Weights of a small mixture-of-experts language model, trained from scratch on English Wikipedia.
Size: 10 layers, width 384, vocabulary 8192, 136M parameters.
Experts: 96 experts in each of 5 layers, 320 GELU neurons an expert, 2 picks a token, a softmax router.
Training: a variant of SOAP for the experts, 758M tokens, 3795 steps.
Below are experts of layer 3 (counted from 0) of a mixture-of-experts language model. Rows are named router (the router's row for the expert), up (a neuron's input weights, with its number), down (a neuron's output weights, with its number) and show model dimensions 256-383. Each number is 128 + 24 x the weight over its row's rms, rounded and kept within 0 to 255.
Before each expert's rows: a language model's description of what the expert responds to. This comes from a sample of Wikipedia text that the model never trained on.

# expert 8
Word-final pieces of verbs, mostly -ing endings and verb stems split mid-word, such as inju-ring, enter-ing, hesit-ates, playing, making.
router [140 113 123 179 114 147 159 107 124 151 139 127  83 107 175 133  73 107 130 119 159 135 116 131 118 130 124 123 103 147 106 124 158 110 168  97  76 135 117 143 117  90 129 123 126 175 106 142 141 127 119 133  79 159 129 109 153  92 147 124  93 131 142  93 131 149 127  81 116 103 129 152 124  92 137 155 160 117 127  74 107 157 143 133 157 162 180 125 102 169 132  89 139 160 159 116 171 105 145 152 154 131 125 104 122 116 124 155 145 158 145 108 138 103 106 167 145  60 106 140 131 105 111 118 145 133 160 158]
up0 [121 105  60 143 135 129 129 154 100 136 120  84 124 127 126  95 131 168 151 123 190 149 135 151 138 150 124 153 106 125  97 123 111 140 109 121  83 106 157 108 140 123 128  77 110 113 147  73 170 126 134 159 138 154 165 143 110 124  98 127 109 152 140  58  90 175 147  90 181 121 172 118 109 137  93 119 100  87 126 147 151 140  75  99 104 141  97 140 124 149 134 130 143  77 162 107 132 118 150 162 152 140  82 125 145 172 125 194 116 113 102 178 123 148 135 139 116 142 145 128 114 109 116 151 121  98 121 107]
down0 [114 184 122 126 120 165 110 139  86 148 133 155 137 113 138 141  90 142  88 122 138 116 127 110 120 130 165 121  81  96 101 161 101 125 185 116 118 137 123 166 127 134 149 119 100 125 113 175 107 170  99  93 118 133 131 126  79 188 120 190 140 102 155 121 149 137 146 129 160 139 150 110 134 143 132 108 108  81 156  73 140  97 132 138 159 131 123 137 109 170  78 103 143  89 163 123 142 137 134 118 137  63 125 134 125 132 130 129 121 118 103 105 135 170 120 144 145 114 141 128 125  97  88 103 156 101 145  94]

# expert 16
Closing pieces of words and names after a first chunk, such as -ight in Isle of Wight, -ing, -ance, -age, -use in Mouseketeers.
router [115 108 112 100 134 156 160 105 121 137 135 131 159 135 140 118  98 157  91 142 122 106 123 135 109 134 156 104 105 129 122 173 123 123 157 143  88 155 164 148 127  99 171 132  99 114 139 147  80 161 125 117 100 142 156 109 130 113 113 125 165 137 146 132 138 136 118 118 141 142 114 139 167 128  81 133 183  82 139  96 110 124  97 118 162 137 172 152  89 160 121 107 150 103 108 142 161  74 141  86 147  93 140 122 134 115 121 136 129 122 129 103 148 105 139  79 113 123 116 120 118 137 135 110 122 113 117 125]
up0 [132 118 135 143 130 111 137 121 103 149 124 112 146 153 116 115  89 124 136 130 150 136 100 136 122 112 158 109 112 118  84 154 134 154  81 184 135 141 168  79 153 120 168 119 121 120 156 103  88 161  91  68 150 118 146 103 102 138 125 182 143 139 123 139 104 113 141 119 135 145  89 133 115 127 139 166 137  82 150 145 118 115 155 149 131 186 116 156 130 138  93 108 135 121 112  66 123 104 134 112 114  77 125 148 118 120 124 116 118 153 121 122 102 107 116 111 139 136 137 142 131 104 161 148 124 122 125  97]
down0 [142 177 142  97 135  74 139 163 143 130 133 149 142 136 112 131 149 142 138 152  96 104  66 105 128 149  75 112 164 134  96 134  85  95 137 182 115 137  67 135 138 128 143 127 118 132 144 162 153 114  97 195 166 140 109 137 144 131  75  99 149 117 161 169 112 127 126 137 157 114 116 113 120 139 123 117 144 125 130  90 156 146 166 110  98 152  87 117 127 154 124 112 113 137 127 128 137 115 140 109 120 131 129  97  84 122 127 131 154 103 132 101 131 141 127 112 110 122 140 175 154 134 112  77 109 147 186 146]

# expert 20
Short letter pieces at the start of a word or after a quote, bracket or hyphen, such as a, al, o, ne: "a yellow", N/a, al-terations.
router [124 126 105 128 144 116 102 114 174 146 148 131 157 101 101 107 157 149 139 135 112 122 115 129 124 132 115  71 146 105 130 149 152  92 108 122 109 166 134 116 121 164  98 128 120 141 133 137 141 129 152 158 153 143  80 124 127 100 113  77  73 144 109  85 128  98 136  91 151 121 133 170 125  93 150 178 120 113 124  95 140 117 133 142 160  95 132 129 182  88 153  79 158 147 172 155 149 150 104 151 109 105 132 117 107 126 160 141 103 106 100 122 173  98  86 136 155 127 145 149 159  95 101 138 101 133 172 114]
up0 [130  96 149 121 134 117 134 101 215 137  95 154 123 129  82 126 155  79 152 119 101 121 163 107 115 112 111 147 111 114  51 108 101 148 163 118 168 150 161 205 141 141 125 150 109 127 102 131 105 154 100 119 106 112 160 129 119 126 133 118 117 153 128 116 170 146 126 149 132 127  86 105 135 127 155 119 157 117 196 124  97 116 114 123  89 143 147 168 146 114 144 115 164 171 121 130 155 104  85  88 143 140 136 127 108 117 134 118 170 109 134 150 159 188 151 141 112 143 128 122  99 103 128 138 139 159 125 154]
down0 [149 146 131 141 143 124 130 135 122 108 125 165 136 133 134 109 115 139 135 128 144 162 119 132 104  91 148  83 170 149 134 151 114 159 142  71 147 103 136 123 124 138 140 150 159 155 140 102 113 148 161 104 174  92 131 153  83 123 157 129 124 173  97 158 127 111 108 133 172  86 168 113 158  99 127 153 149 122 145 142 144 105 129 123  79 119 138 109 143 154 109 123  96 129 126 118 133 147 124 117 146 138  97  97 124 195 126  99 122 142 111 160  90  94 112 141 165 100 153 147 132 164 103 111 109 147 101 126]

# expert 6
Two-letter capitalized openings of foreign or proper names such as Mo, Sa, Po, Na, often in lists, e.g. Sato, Mosque, Polyphaga.
router [117 116 118 117 111 148  82 136 115 143 138 135 163 113 116 123 154 108 134 152 169 130  91  96 167 125 117 113 121 114 151 185 102 104 152 166 149 139 103 121 140 183 125 150 121 173  87 121 131 127 107 125 111 149 143 105 152 138 129 149 120 113 146 105 130 140 126 158 152 102 126 146 138 146 165 168 155 137 140 100 103 102 112 141 152 160 101 117 171 166 124 138 115 119 113 158 157 123 140 174 104  95 128 142  97 134 105  93 136 106 149 122 145 153 115  95 118 134 130 124 122 131 135 110 136 124  94 148]
up3 [137 153  78 121 104 137 153 105 154 132 137 135 144 127 129 120 125 154 168 161 129 138  93 172 172 135 133 152 109 144  78 126  82 159 138 153 128 146 135 142  88 120 137 132 101  92 123 110 112 111 144 127  96 110 132 126 100 148 149 149 104  94 156 141 151 139 148 176 109 136 110 144 145 127 137 123 138 134 117  92 161 128 120 100 138 119 110 138 102 138 146 129 109  86  73 146 107  70 124 111 117 151 138 134 121  92 144 113 117 139 132  94 137 131 157 129 160 122 129 125 101 169 121  95 140  85 123 125]
down3 [ 96 141 128  69 119 111 133 108 103 148 101 131 134 117 100  99 107 129 124 133  93 133 156  95 107  97 138  80 167 134 160 104 130 115  99 126 141 127 141  89 158 143 133 118 134 172 136 125 111 151 123 171 159 117 119 165 132 113 116  99 141 136 118 117 121  96 121 150 128 124 121 120 114 121  97 129 131  97 121 141 120 152 122 148  97 162 114 125 156  96 137 140 154 140 148  97 121 189 131 139 132 126 142  76 140 104 100  98 133 143 124 145 144 119 121 133 133 162 112 157 162 101 115 138 121 115 117 171]

# expert 1
Mid-word syllable pieces in non-English personal and place names, often Arabic, Slavic or Hungarian, such as Qas-im, Z-im-onja, Ab-del.
router [124 106 163  84 124 123 150 137 101  83 157 118 151 121  95 126 162  89 138 114 103 126  94 148 159  93 120 119 110  90 162  97 157 162 149 139 102 120 150 146 144 120 151 139  98 172 128 141 166 158 104 105 153 139 169 153  81  80 119 117 114 130  90 153 154 132 151 154 108 115 109  89 135 121 107  69  96 152 158 158 149 135  95 115  98 151 161 127 137 134 141 127 152 143 130 149 110 113 124 144 115 115 142  84 153 141 113 145 127 105 122 159 183 125 138 145  90 167 131 100 133 104 114  87  75 133 134 122]
up0 [136  99 144 122 106 149 107 191 110 120 141 133 128 128 164 123 180 116 115  98 169 102 101 111 128 112 113 161 111 132 121 129 185 148  95 145 106  89 164 163 154 111 115 147 115 181 135 101 122 102 144 122 146 147 119 115  94 147 105 107 111 131 130 128 125 129 112 146 137 149 111 137 113 135  85 110 144 151 179 119 114 154 118 140 135  77 148 132 132 118 126 163 111 120 148 100 157 107 152 115 131 111 124 120  83 124 107 112 146 160 142  93 139 135  78 140 109 131 155 141 146 158 146 150 104 134 108 150]
down0 [ 89 114 100 132 208 115 146 153 130 140 145 118 104 105 172 135 189 158 105 168 139 107 160 148 125 161 125 159  99 146 132 110  98 122 168 131 144  91 103 156 106 137 131  98 138  94 130  97 128 135 111 150 127 175 116 108 160 100 153 159 161 122 158 151 139 128 114 162 130 109 136  71 148 128 105 165 124 125 149  79 170 127 161  81 114 137  86 143 141 128 102 112 127 136 124 161  95 138 154 155 115 164 170 110 127 132 126  80 111 144 102 137  97 133 106  90 115 161 117 133 165  68 122  98 137  94 150 100]

# expert 12
Prepositions like in, on, at, from, during, often after located, born or based, e.g. located on Warren Street, in 1971.
router [160 176 134 149 149 140  80 157  96  96 123  97 172 191  98 132 153 103 111  72 133 118 133 119 130 141 105 109 114 135 108 107 104 118 100 130 148 142 117 143 111 146 152 127 144 135 103 163  87 110 155 135 142 133 169 110 165  78 110  83 158  84 132 110 134 115 123 135 152 113 127 107 106 132  98 110 131 100 122 140 137 198 172 141 107  83 106 138 136 171 118 102 101 147 163 130 113 141 107 109 124 137  71 157 129  85  93  99 169 142 114 105 123 125 125 110 118 146 105 127 123 150 182 104 131 128 128 116]
up0 [119 143 124 119  97 143 103 177 108 125 140 179 134 139 139 120 160 129 106 140 122 126 114 119 178  96 123 127 131 120 102 109 103  97 124 145 156 122 126 135 134 117 197 113 130 175 144 129 138 135 114 117 127 106 142 133 130 176 164 107 129 147  92  82 151  92 112 147 148 136 106 115 106  92 112 171 178 149 137 131 103 155 164 155 128 112 164 122 146 118 113 152 110 102  81 103 122 199 132 156 113  62 153 128 146  80 159 100 167 117  95 123 146 151 112 145 142 131 153 148 105 116 117 145 144  95 151 115]
down0 [150 144  92 100 141 132 134 148 146 133  99 103 150 115 104 105  55 146 111 156 141 178 150 147 137 128 123 143 164 112 128 133  99 115 163 110 111  83 153  87 151  91 108 129 111 109  78  96  98 116 124 136 122 116 112 162 116 102 100 147 125 146 134 147  85 121 154 160 148 116 111 126 137 142 151 127  97 146 120 127 115 111  92 143 140 116 141 106  97 169 149 114 169 140 120  91 104 126  88 112 155 166 130  93  87 122 119 112 119  95 173 145 101 156 116 134 132  96 120 120 118  94 110 165  89 149  90 143]

# expert 4
Middle pieces of Latin-derived words after prefixes like re-, con-, ex-, app-, often before -ation or -ed, as in applic, contradict, legislation.
router [108 106 118 131 122 112 110 133 149 136 148 149  88 101 139 118 136 129 127 108 130 138 103 128 188 121  90 100 155 150 110 121 174  97 174 106  95 147 109 172 132 151 105 121  50 127 111 134 112 113 146 138  90 151 126 142 108 143 120  89 110 148 144 111 142 111 110  96 138  97 135 127 108 128 109 127 101 133 106 177 120 157 147 102 109  89 136  88 103 135 129 148  93 154 102 121 118 122  84 130 146 108 140 133 123 127 152 145 133 117 114  78 125 133 127 121 120 113 104 148 121 111 110 107 147 133 152 130]
up0 [110 122 136  86 103 139  98 180 131 133 133 164  94 108 157 114 169  74  99 175 105 144 150 145 129 169 147 182  99 146 156 110 153 127 162 174 139 147 103 108 135 102 122 168 125 126 142 153 121 133  97 132 121 101 100 130 130 198 159 144 100 134 104 136 115 116 127 119 147 136 152 120 108 114 144 117 119 139 170 137 107 123 119 165 129 119  79 112 146 172 130 133 122 115 119 111 121 112 129 161 129 114 108 125 129 131 108 141 106 164 143 133 142 156 123 125 107 124 155  81 134 166 137 122 155  64 158 130]
down0 [133 124 116 146 110 131 139 143 128 140 142 156 153 114 140 150 108 133 147 158  63 127 108 171 123 118 105 114 153 139 126 104 139 158 127 114 120 167 118 114  99 163 133  84 113 125 113 143 122 129 118 122 166 160 160 135 134  96 158 142 125 171 167  86 114 119 121 153 121 139 112  84 132  95 139 145  55 170 115  95 156 180 128  85  89  98 109  88 154 105 174 172 149 109 113 119 171 115 133 140 137 104  95 130 119 134 103 128 103  83 127 137 112  81 104 132 163 118 105 112 162 125 135 151 105 158 127 171]

# expert 10
First pieces of personal and place names, mostly Spanish, Italian or Indian, in lists and tables, such as Mar(ía), Car, Ra, Bar(nsley), San(toro).
router [111 104 155 114 118 113  86 138 125 142 135 122 148 104 121 130 155 158 119 143 123 112 121 150 146 147  99 145 157 122 169 143 159 121 102 152 105 109  83 104 172 164 134 165 129 159  98 129 162 169 148 123 122 148 139 119  88 104 147 102 127 119 186 114 132 156 118 172 131 119  83  97 105 114 147  97 168 142 119 127 120 108 161 123 124 179  97  87 161 150 115 139  77 122 113 111 169  65 118 142 132 116 128  95 103 144  87  82 149  96 153 164 139 165 186 124 107 148 122 156  93 132 129 119 133 109 117 137]
up0 [ 88 101 137  95 131  86  95 126 142 127  88  63 133  88 108 132 182 128 134  90 111 113 122 128 149 112 131 113 147 110 147 172 125 113 119 131 132 112  76 158 154 112 124 143 160 159 159 152 129 117 130 132 139 115 137 152  80 118 157 166 135 200 154 131  68 116 117 101 118 129 107 150  91 100 142 160 133 128 139 145  86 157 140 138 150 140 178 120 119 120 144 124 137 103 114 131 118 125 151 137 130 144 122  69  98 123 148  93 106 131 108 168 123 116 133 100 168 140 126 150 112 202 142 122 139 144 143 136]
down0 [118 170 124 133 110 123 156 112 129 122 157 108  88 128 145  82  76 116 107 131 121 146 115 110 180 152 125 157 154 107 124 141 148  97 145 104 134 134 121 135 134 146 147 148 133  69 129 117 111 180 111  94 164 153 102 128 132 117 122 130 132 150 114 127 120 116 173 110 151 168 125 115 135 128 134 103 163 106 114 130 131 185 176 156 148 105  97 137 164 156  59 118 132  87 120 179  89  93  98 139 114 207 121 134 129 153 108 162  85 140  93 135 125  88 144 140 157 150 123 120 134 156 123 129 120  98 115 134]

# expert 44
Participles and adjectives right after is, was or be, such as known (It is known from), found, announced, greater, unique.
router [109 138 150 114 115 149 129 130  98  83 148 114 105 134 116  81 118 141 180 121 123 154 144 141 121 132 103 134 119 116 102 111 166 119 137 159 135 142 147 139 135 115 108 105 110 111 120 153 140 158 152 154  85 138 115 131 101 128 124 127 128 106 129 132  98 124 120  88 174 150 117 130 150 179 152 125 120 108 128 139 149 141 106  95 153 135 123 127 115  78 125 132 109 149 132 121 122 119 158 181 166 134 126 113  68 112  94 144 147 126 103 136 113 139 101 131 126 171 128 153 149  94 122 132 103 114 106 125]
up0 [142 118 136 138 122 142 125 108  95 154 135 129 129 129 151 168 148 153 160 158 100 146 154 122 136 107 119 100 142 117 105 124 123 111 100 120 120 128 125 113  55 121 109 112 121 108 119 189 127 119 166  93 128  89 156 131 140 130 119 133 143 131 110 104  89 143 100 122 135 117 119 113 145 143 144  93  95 173 128 137 102  88 114 129  82 145 146 141 137 165 120 149 105 101  83 136  84  80  97  85 121 158 134 114 128 114 116 184 159 123 157 119 124 120 153 116 150 128 133 122 127 177  85 121 116 144  90 129]
down0 [ 95  97 140 112 163  67 131 161 137 133 133 148 134 125 151 151 147 109  81 102 132 144 140 128 101 184 135 128  97 180  80 149 143 153 127 116  97 155 119 184 140 151 132 107 122 106 104  99 123 132 145 132  96 160 119 109 106 159 156 131 173 142 135  91 163 145 108 144 124 103 109 127 123 100 126  96 149  90 120 114 124 146 107 115 123 102 171 159 145 177 111  89  99 157 150 152 119 131 144 136 145 129  79 150 142  92 120  80  92 163 139 118 116 103 134 131  97 123 136 130 142 141 179 163 125  76 154 111]

# expert 15
Mid-word syllables and accented vowels inside foreign names and transliterations, such as ji, ki, á, í (Djibril, Gjakova, Kuma).
router [118 117 105 104 120 121 129 117 143 137 149 136 179 102  98  82 140 144 112 133  72 114 134 116 116 126 163  93 166 152 179 188 150 159  85 120 101 205 107 130 133 114 158 157  78 150 134 154 107 157 146 114 145 120 135 153 121  97 103 129 122 156 120  89 124 123 117 124 118 125 115 147 129 127 102 121 104 107 127 106 142 114 111 138 104  96 127  90  93 176 112 123 141 100 114 193 119  89 133 155 108 114 147 148 134 121 110 126 134 100 124 148 150  91 109 100  92 159 137 125 126 105 103 106 107 131 163 116]
up0 [115 110 118 131 106 103 147 122 124 132 118 111 115 140 144 156 105 133 101 146 151 142 137 115 103  77 164 142 120  78 164 105 132 134 159 106 113 109 107 153 183 113 123 118 152 139 110 123 111 143 128 130 134 124 107 160 150 126 158 115 153 146 107 122 121 152 176 145 141 121 122 131 143 117 133 118 120  82 167 158 135 108 152 146 108 134 122 159  84 117 178 140 135 164 112  95 116 132 104 130 143 127 123 117 164  91 113 113  99 145 139 106  69  93 113 158  91 112 124 106 102 136 162 164 146  98  96 131]
down0 [101 133 124 148 144 129 131  97 149 126 115 127 107  99 159 134 111 116 143 122 125 151 149 143 136 142 147 144 109 104 161 118 118 100 131 123 112 121 122 102 155 118  87 101 112 131 140 161 117 152 110 110 105 156 117 139 142 148 152 116  70 111 102 133 119 130  67  88 122 134 127 139 162 131 134 108 194 137 101 132 136 108 120 117 148 178 134 129 143 122 150 110 138 111 158 141 162 136 163 125 145 141 144 103 138 106 112 138 108 138  41 125 111 128 103 148 115 151 187 145 126 124 119 137 116 100 165 115]

# expert 23
Nationality adjectives, language names and country names, often inside table cells, such as English, German, Russian, Chinese, Portugal, BRA.
router [115 127 120  92 110  92 133 153 145 130 121 126  98 152 165 144 157 122 146 157 107  98 150 162 156 150 136 178 111 107 173 126 104 186  51 177 131 109 139 104 117 137 126 126 119  98 175  97 133 141  71 163 157 139 130 109 134 140 150 151 135  94 167 150 116 121 153 107 164 149 119 116 126 123 114 119 120 185 123 124 132 106 173 123 152 117  80 121 144  95 111 137 119 111  88 128 175 150 176 120 102 154 108 118 141 176 159 116 106  94 145 188 122 138 115  88 128 125 123 151 132 154 130 151 150 156 102 138]
up3 [104 163 192 153 121 133 123 151 140 132 118  99 112 108 151 110 168 151 115 127 133 114 144 118 106 155 155 125 121 139 113 152 138 129 137 148 110 122 122 169 123  94 140 106 121 149 128 114 118 130 124 110 120 100 132 145  84 129  98 122 124 150 122 136 137 105 162 142 104  98 134 107 160 126 133 144 160 144 114 101  50 118 112  95 122 104 143 114 167 123 154 135 109 194 104 106 152 123 121 146 146  96 166 111 164 126 124 137 101 109 116 145 126 120 134 131 108 107 121 119 132  87 127 167 144 101 100 168]
down3 [114 105 149 152 123 100 142 138 115  82 109 126 120  81 134 131 120 150 150 140 158 124 125  86 112 158 140 159  99  96 122 104 130 130  73 104 144  81 128 153 137 143 115 145  69  90 155 145 136  95 131 146 122 130 100 132 128 125 173 173 120 137 118  98 131 149 112 161  80 124 148  94  88 154 168 138 111 165 146 129 116 114 134 163 122 118  95 125 125 142 112 138 104 132 124 120 141 108 147 101 116 149 132 139 105 170  80 150 151 145 133 158  98 135 165  97 173  98 105 131 116 114 116  95 142 123 128  98]

# expert 28
First pieces of proper names, often Nordic, Finnish, Asian or British, after a comma, colon or "St", such as Hel(ier), Ol(of), Ka, Li, Kin(varra).
router [110 131 125 131 123 137 102 159 126  88  98 146 132 157 169 150 133 137  99 141 132 131 122 118 132 135 105 150 144 113 174 135  97 154 155 167 140 149  81 110 146 121 130 156 122 148 107 117 147  79 140 148 159 153 122  97  87  91 107 136 138 135 185  96  87 135 114 168 147 143 111 144  95 144 120 189 134 144 148  84 123 119 148 143 146 134 111 112 106 159 133 141 109 144  93 164 175 109 153 162 100 116  92  94 103 136 151 124 131 103 154 151 173 154 113 146 118 160 116 152 122 168 105  93 151 113 105 155]
up0 [ 90 118 151 161 124 155 101 152 118 177 114  97  96 132 114 121 142 137 157  98 153 120 139 127 116 170 132 149 151 143 159 107 172 136 126 155  87 168 124 131 111 164 130 139 126 153 143 136 106  92 131 136 136 145 145 116 157  92 109 118 143 140 124 177 133 145 142 116 140 140 125 125 109 107 101 100 122 165 134 120 130 109 111 164 129 107 149 135 111 133 125 122 138 138 148  96 131 106 116 163 147 150 141 110 141 126 141 148 126 102 151 101  90  84 122  98  95  76 103  79 139 168 121 113 135 147 151 114]
down0 [130  91 179 100  94 149 121 146 126 137 140  90 141 118 122 142  97 165 139 128 167 144 156 116 166 149  97 106 117 147  72 147 104 118 139 137 115 157 113 145 126  78 132 145  83 110 149 162 138 152 114 145 117 161 126 125 116 106 126 147 118 134 146 155 121 128 166 163 135 178 167 141  99 129 176 132 133 133 126 119 105  64 120 165 134  72 143  81 121 132 114 104 162 140 128  68 120 141  93 109 124  75 142 102 138 117 139 114 168 188 153 102 130 144 117 134 160 146 149 114 123 148 117 128 115 109 135 165]

# expert 40
Ending pieces after a short start, like Ne-on, Am-ong, Satur-day, Ever-ett, plus sentence-opening words such as Although, Despite, During, There.
router [101 129 111 106 108 181 136 114  91  91 124 157 127 123 180 149 136 154 106 138 166 130 140 141 119 157 135 150 115 163 106 125 151 146 182 111 119 165 174 132 111  98 151 105 134 119 131 118 110 147 119 122  96 113 167  85 167 116 130 144 120  62 147 163 125 167 114  64 160 124 130 128 133 104  83 124 128 107 113  86 113 120 118 138 154 107 133 126 137 164 119 146  87 121  86 106  90 134 114 140 131 109 132 139 128 148 134 120 112 148 142 122 103 107 105 128 128  88 117  66 104 143 112 116 126 126  99 139]
up0 [155 138 145 111 119 119 125 138 131 139  78 128 125 171 113 118 133 110 143 102 122  87 149 132  86  99 120  98 143  88 145 126 127 123 156 126 152 140 145 138 169  97 176 103 153 111  92  99 103  95 159 160 153  99 156 112 168 143 163 114 127 126 107 111 107 105 149 124 115 180 110 121 164 128 176 135 127 113 113 139 124 153 125 163 130 128 131 147  98 136  91 113 159 121 129 106 130 167  99 125 166  79  61 140  94 124 166 178 139  94 142 169 124 139 123 198 177 159 131 125 134 134 148 137 145 112 128 123]
down0 [110 111  99  69 148 148 166 167 149 179  99 105 137 142 156 137 117 134 170 133 129 112 126 160  88 121 146 154 118 119  97 150 142  80 126 108 131 100 126  85 141 149 100 131 120  89 155 119  96 118 117 100 133 158  74 122 117 124 118 134 123 106 129 154 109 131 150 174 112 127 132 177 147 152  97 163 139 127 141 139 127 136 105  94 132 125 108  90  97 104 129 127  97 132 138 111  93 142 156 128 103 173  75 142  71 135 162 159  91 128 120 108  95 111 129 102 184 122 159 122 167 125 115 159 141 110 115 112]

# expert 38
Word-final e-type endings completing names and nouns, such as Greeley, Gabriele, Beatrice, Suzanne, guacamole, scale, usually before a comma or bracket.
router [106 108 130 103 141 143 115 136  77 133 141 158 156 148 116 152 160 124 115 132 139 133 111 113 135  53 140 117 131 123 159 142 141 106 107 128  78 138 169 146 129 121 141 129 104 167 141 122 146 113 109 124 141 139 141 149  98  85 108 119 158 142 103 102 121 163 137 146 103 139 140 154 126 122  95 150 155  98 132 106 140 122 105 154 154  81 176 117  87 132 133  72 103 107 141 173 125 113 107 168 147 142 136 144 127  76 172 142 120 133  90 101 164 102 123 120 124 137 117  79 133 119  86 115 109 121 133 100]
up0 [163 100 118 167 138 145 101 109 132 152 160 102 124 116 144 132 115  91 115 108 155 132  94 101 113  87 133 119 127 113 110 133 129 129 127  99 119 130 119 112 112 127 121 131 118 122  97 124 137 112 163  82 119 108 108 101 106 150 150 143 113 106  91  71 115 135 133 131 138 144 115 179 161 168 124 152 134 111 149 115 119 141 167  85 134 160 150 135 179  97 135 134 111 114 137 128 135 129  90 141 125 122 182 141 113 177  95 163 125 110 146 154 151 107 151 142 153  91 146  94 145 130 114  86 124  91 117  96]
down0 [151 130 148 112 132 130 128 158 142 117  86  99  68 131 149 172 140 121 174 149 148  98 108 120 111 152 129 154 115 109 153 147 146 118 110 166 102  77 111 118 112 128 146 145 155 114  77 123 113 118 136 175 114 160 124 121 169 170 139 132 137 111  85  97 127 132 145 170 119  87 122  77  89 139 144  61 156 102 132 138 141 113 128 130 117 125 111 165  98 114 116  89 162 154 115  92 126 115 189 127 147 144 111 150 142 146 101  85 141 135 113 109  99 146 149  90 173 131 136 125 142 148 114 132 150 124 147 109]

# expert 60
Table cell separators after names or titles, and regnal or model numerals like II, III, IV and Jr, e.g. World War II, Richard II.
router [134 108 121 112 106 101 131 132 111 139 115 132 122 195 171 129 141 131 151 137 124 113 156 154 115 129 115 170 125  92 159  96  82 138  83 134 143 121 144 107 119 155 107 123 142 114 159 112 153  93 106 148 149 160 108 116 131 146 136 150 155 138 159 162 125 138 150 140 143 191 152 170 108 128 123  87 127 156 116 121 121 106 149 122 151 108  87 135 149 145 107 141 103 135 107 109 159 137 157 118 101 127 138 152 144 171 127 137 105  81 150 191 135 150 129 134 140 143 129 114 144 153 134  88 151 156  89 112]
up0 [123 123 126  84 151 116 157 115 180 115 122  95 150 139 104 122 162 145 138 105 106 149  85 128 146 112 136 101 135 134  96 125 138  73 126  91 171 129 126 120  94 175 141 145 139 148 152 112 142 128 126 115 144 142 135 102  94 112 135 123 119 123 130 133 139 123 140 131 144  81 109 135 129 145 111  98 144 125 132 140 121 104 157 106  90 137 106 108 182 121 149 147 105 145  96 155 149 109  57 152 148 129  82 125  92 130 145 152 124 137  57 102 148 142 118 122 119 167 140  84 150  90 122 137 156 122  99 110]
down0 [153 151 122 123  82 129  79 122 164 139 148 113 139 138 180 135 143 138 126 144 186 127 134 120  75 141 134 118 112 143 128 131 127  98 158 148  94  86 137 149 114  98  79 166 126 130 105  83 154 127 180 129 116 142 125  71  99 107 158 150  92 143 114 153 105 139 157 121 151 150 124 109  94 105 102 114 114 123 116 151 146 121 162 155 139 135 123 111 129 140 119 111  91 142 131 131 143 130 104 141 157 109  95 121 211  73 144 121  76 131 158  72 140 128 147 135 134 126 172  97 166 109 133 166  99 111 151 105]

# expert 55
Closing parentheses, braces and quotes ending an abbreviation, number or title in infoboxes, lists and formulas, such as (IRST), (2–6 OVC), _{5A}.
router [169 118 143 148 107 108 151 157  99 117  96 146 109 103 173 122 157 128 131 142 138 105 144 137 124 135 145 159 113 145 147 135  84 159  62 181 153  93 148 104 105 118 148 143 159  90 153 122 150 113  90 145 154 146  75 167 114 141 171 110 120 129 189 171 105 150 147 110  99 147 158  98  86 156  88 108  99 162  98 170 137 128 148 101 134 114 141 134 124 106 116 144 104 141 125 119 165 136 131 109 135 105 161 142 155 119 142 137 107 113 155 167 145 107 171 165 157 117 147 109 123 143 139 101 146 160 108 137]
up0 [155 135 164 119 134 166 100  75 111  79 141 182 123 149 109 109 140 177 172 122 146 132 127 137 131 124 139 123 129 116 194 127  97 147 105 125 153 137 170 154 129  91 144 127 121 157 119 135 116 145 120 103 108 129 123 152 134 118 131 159 122 118 136 137  94 132 132 146 145 120  85 172 126 135 127  76  59 100 147 122 166 195 148  90 117 145  99 129  91 117 159 121 129 138 105 130 116 113 102 152 122  87 140 120 100 105 143 149 152 100 105 115 149 128 110 150 144 150 150  93 134 117 137 119 120 177  24 119]
down0 [114 121 157 105 162 136 132 119 165 120 154  91 122 138 177 145 147 125 164 127  79 164 158 128 136 134 152 138 135 172 117 104  74 100 129 131 143 123 151 141 112 108 129 146  95 123 138 112 136  95 152 121 139 138 124 118 163 125  99 141 166 116 146 137 162 113 137  87  97 124 136 124  75 153  93 159 122 113 129 125 106  65 140 166 123 116 140 119  96 157 113 109 152 130 117 176 148 115 111 143 118 149 125 119 137 118 145 156 130 114 128 119 139 186  91 126 151  98 122 125 137 157 138 132 102  90 150 105]

# expert 48
Head nouns finishing institutional or historic proper names, such as War in World War II, States, University, Army, Senate, College.
router [124 105 105 144 126 115 152 162 155 164  92 129 107 159 164 154  74 142 114 140 177 136  80 133 109 121 102 121 116  93 134  96  69 103 140 139 120 112  77 121 110 105 164 157  89 106 159 109 125 138  76 110 148 102  99  91 134 148 141 127 146 128 153 166  84 138 160 159 127 183 128 113 119 110 132 150 132 138 120 106  78 126 126 153  91 174 134 113 129 106 123 150 147 131 114 117 186 144 123  86 101 150  84 138 131 133 163 107 159 111 158 105 120 161 173 143 141 142  69 130  95 155 163 155  99 145 149 152]
up3 [116 120  90  97 114 120 116  92 138 107 141 139 119  94 141 146 143 115 157 168 162 137 161 144 134 161 127 115 119 159 117 138 150 141 161 145  98 116 111  77  63 121 178 125 135 167 144 125 113  98 119 121 109 134 127 147 137 153  94 127 112 141  87 127 119 166 168  87 101 112 143  92 127 142 145 113 127 136 111 113 122 130 104 158 142 113 139 174 107 129 129 133  75 145 133 162 114 130 120  84 142  96 163 126 135 135 147 182 121 127 157 153 127 162 136 152 105  97 137 128 130 120 109 157 144 103 150 164]
down3 [113 186 150 132 148 135 120 178 114 125 127 154 126 120 129 138 111 148 101 115 131 133  97 119 145 105  84 134 114 121 109 141  83 140 117 113 180 138 152 131 129 146 118 134 133 148 143 175 149 109  82 130 165  89 157 105 118 152 156 113 129 116 121 151 146 134 120 112 103  58 133 122 137 133 155 152 169 148 122 129 112 120 115 121 122 110  88  91 166 152 147 153 148 121  90 155 114 131 161 158 137 108 150 173 122 141 156 130  92 164 137 104 133 118 135  99 138 182 111 112 100 113 151  96  72 140 127 121]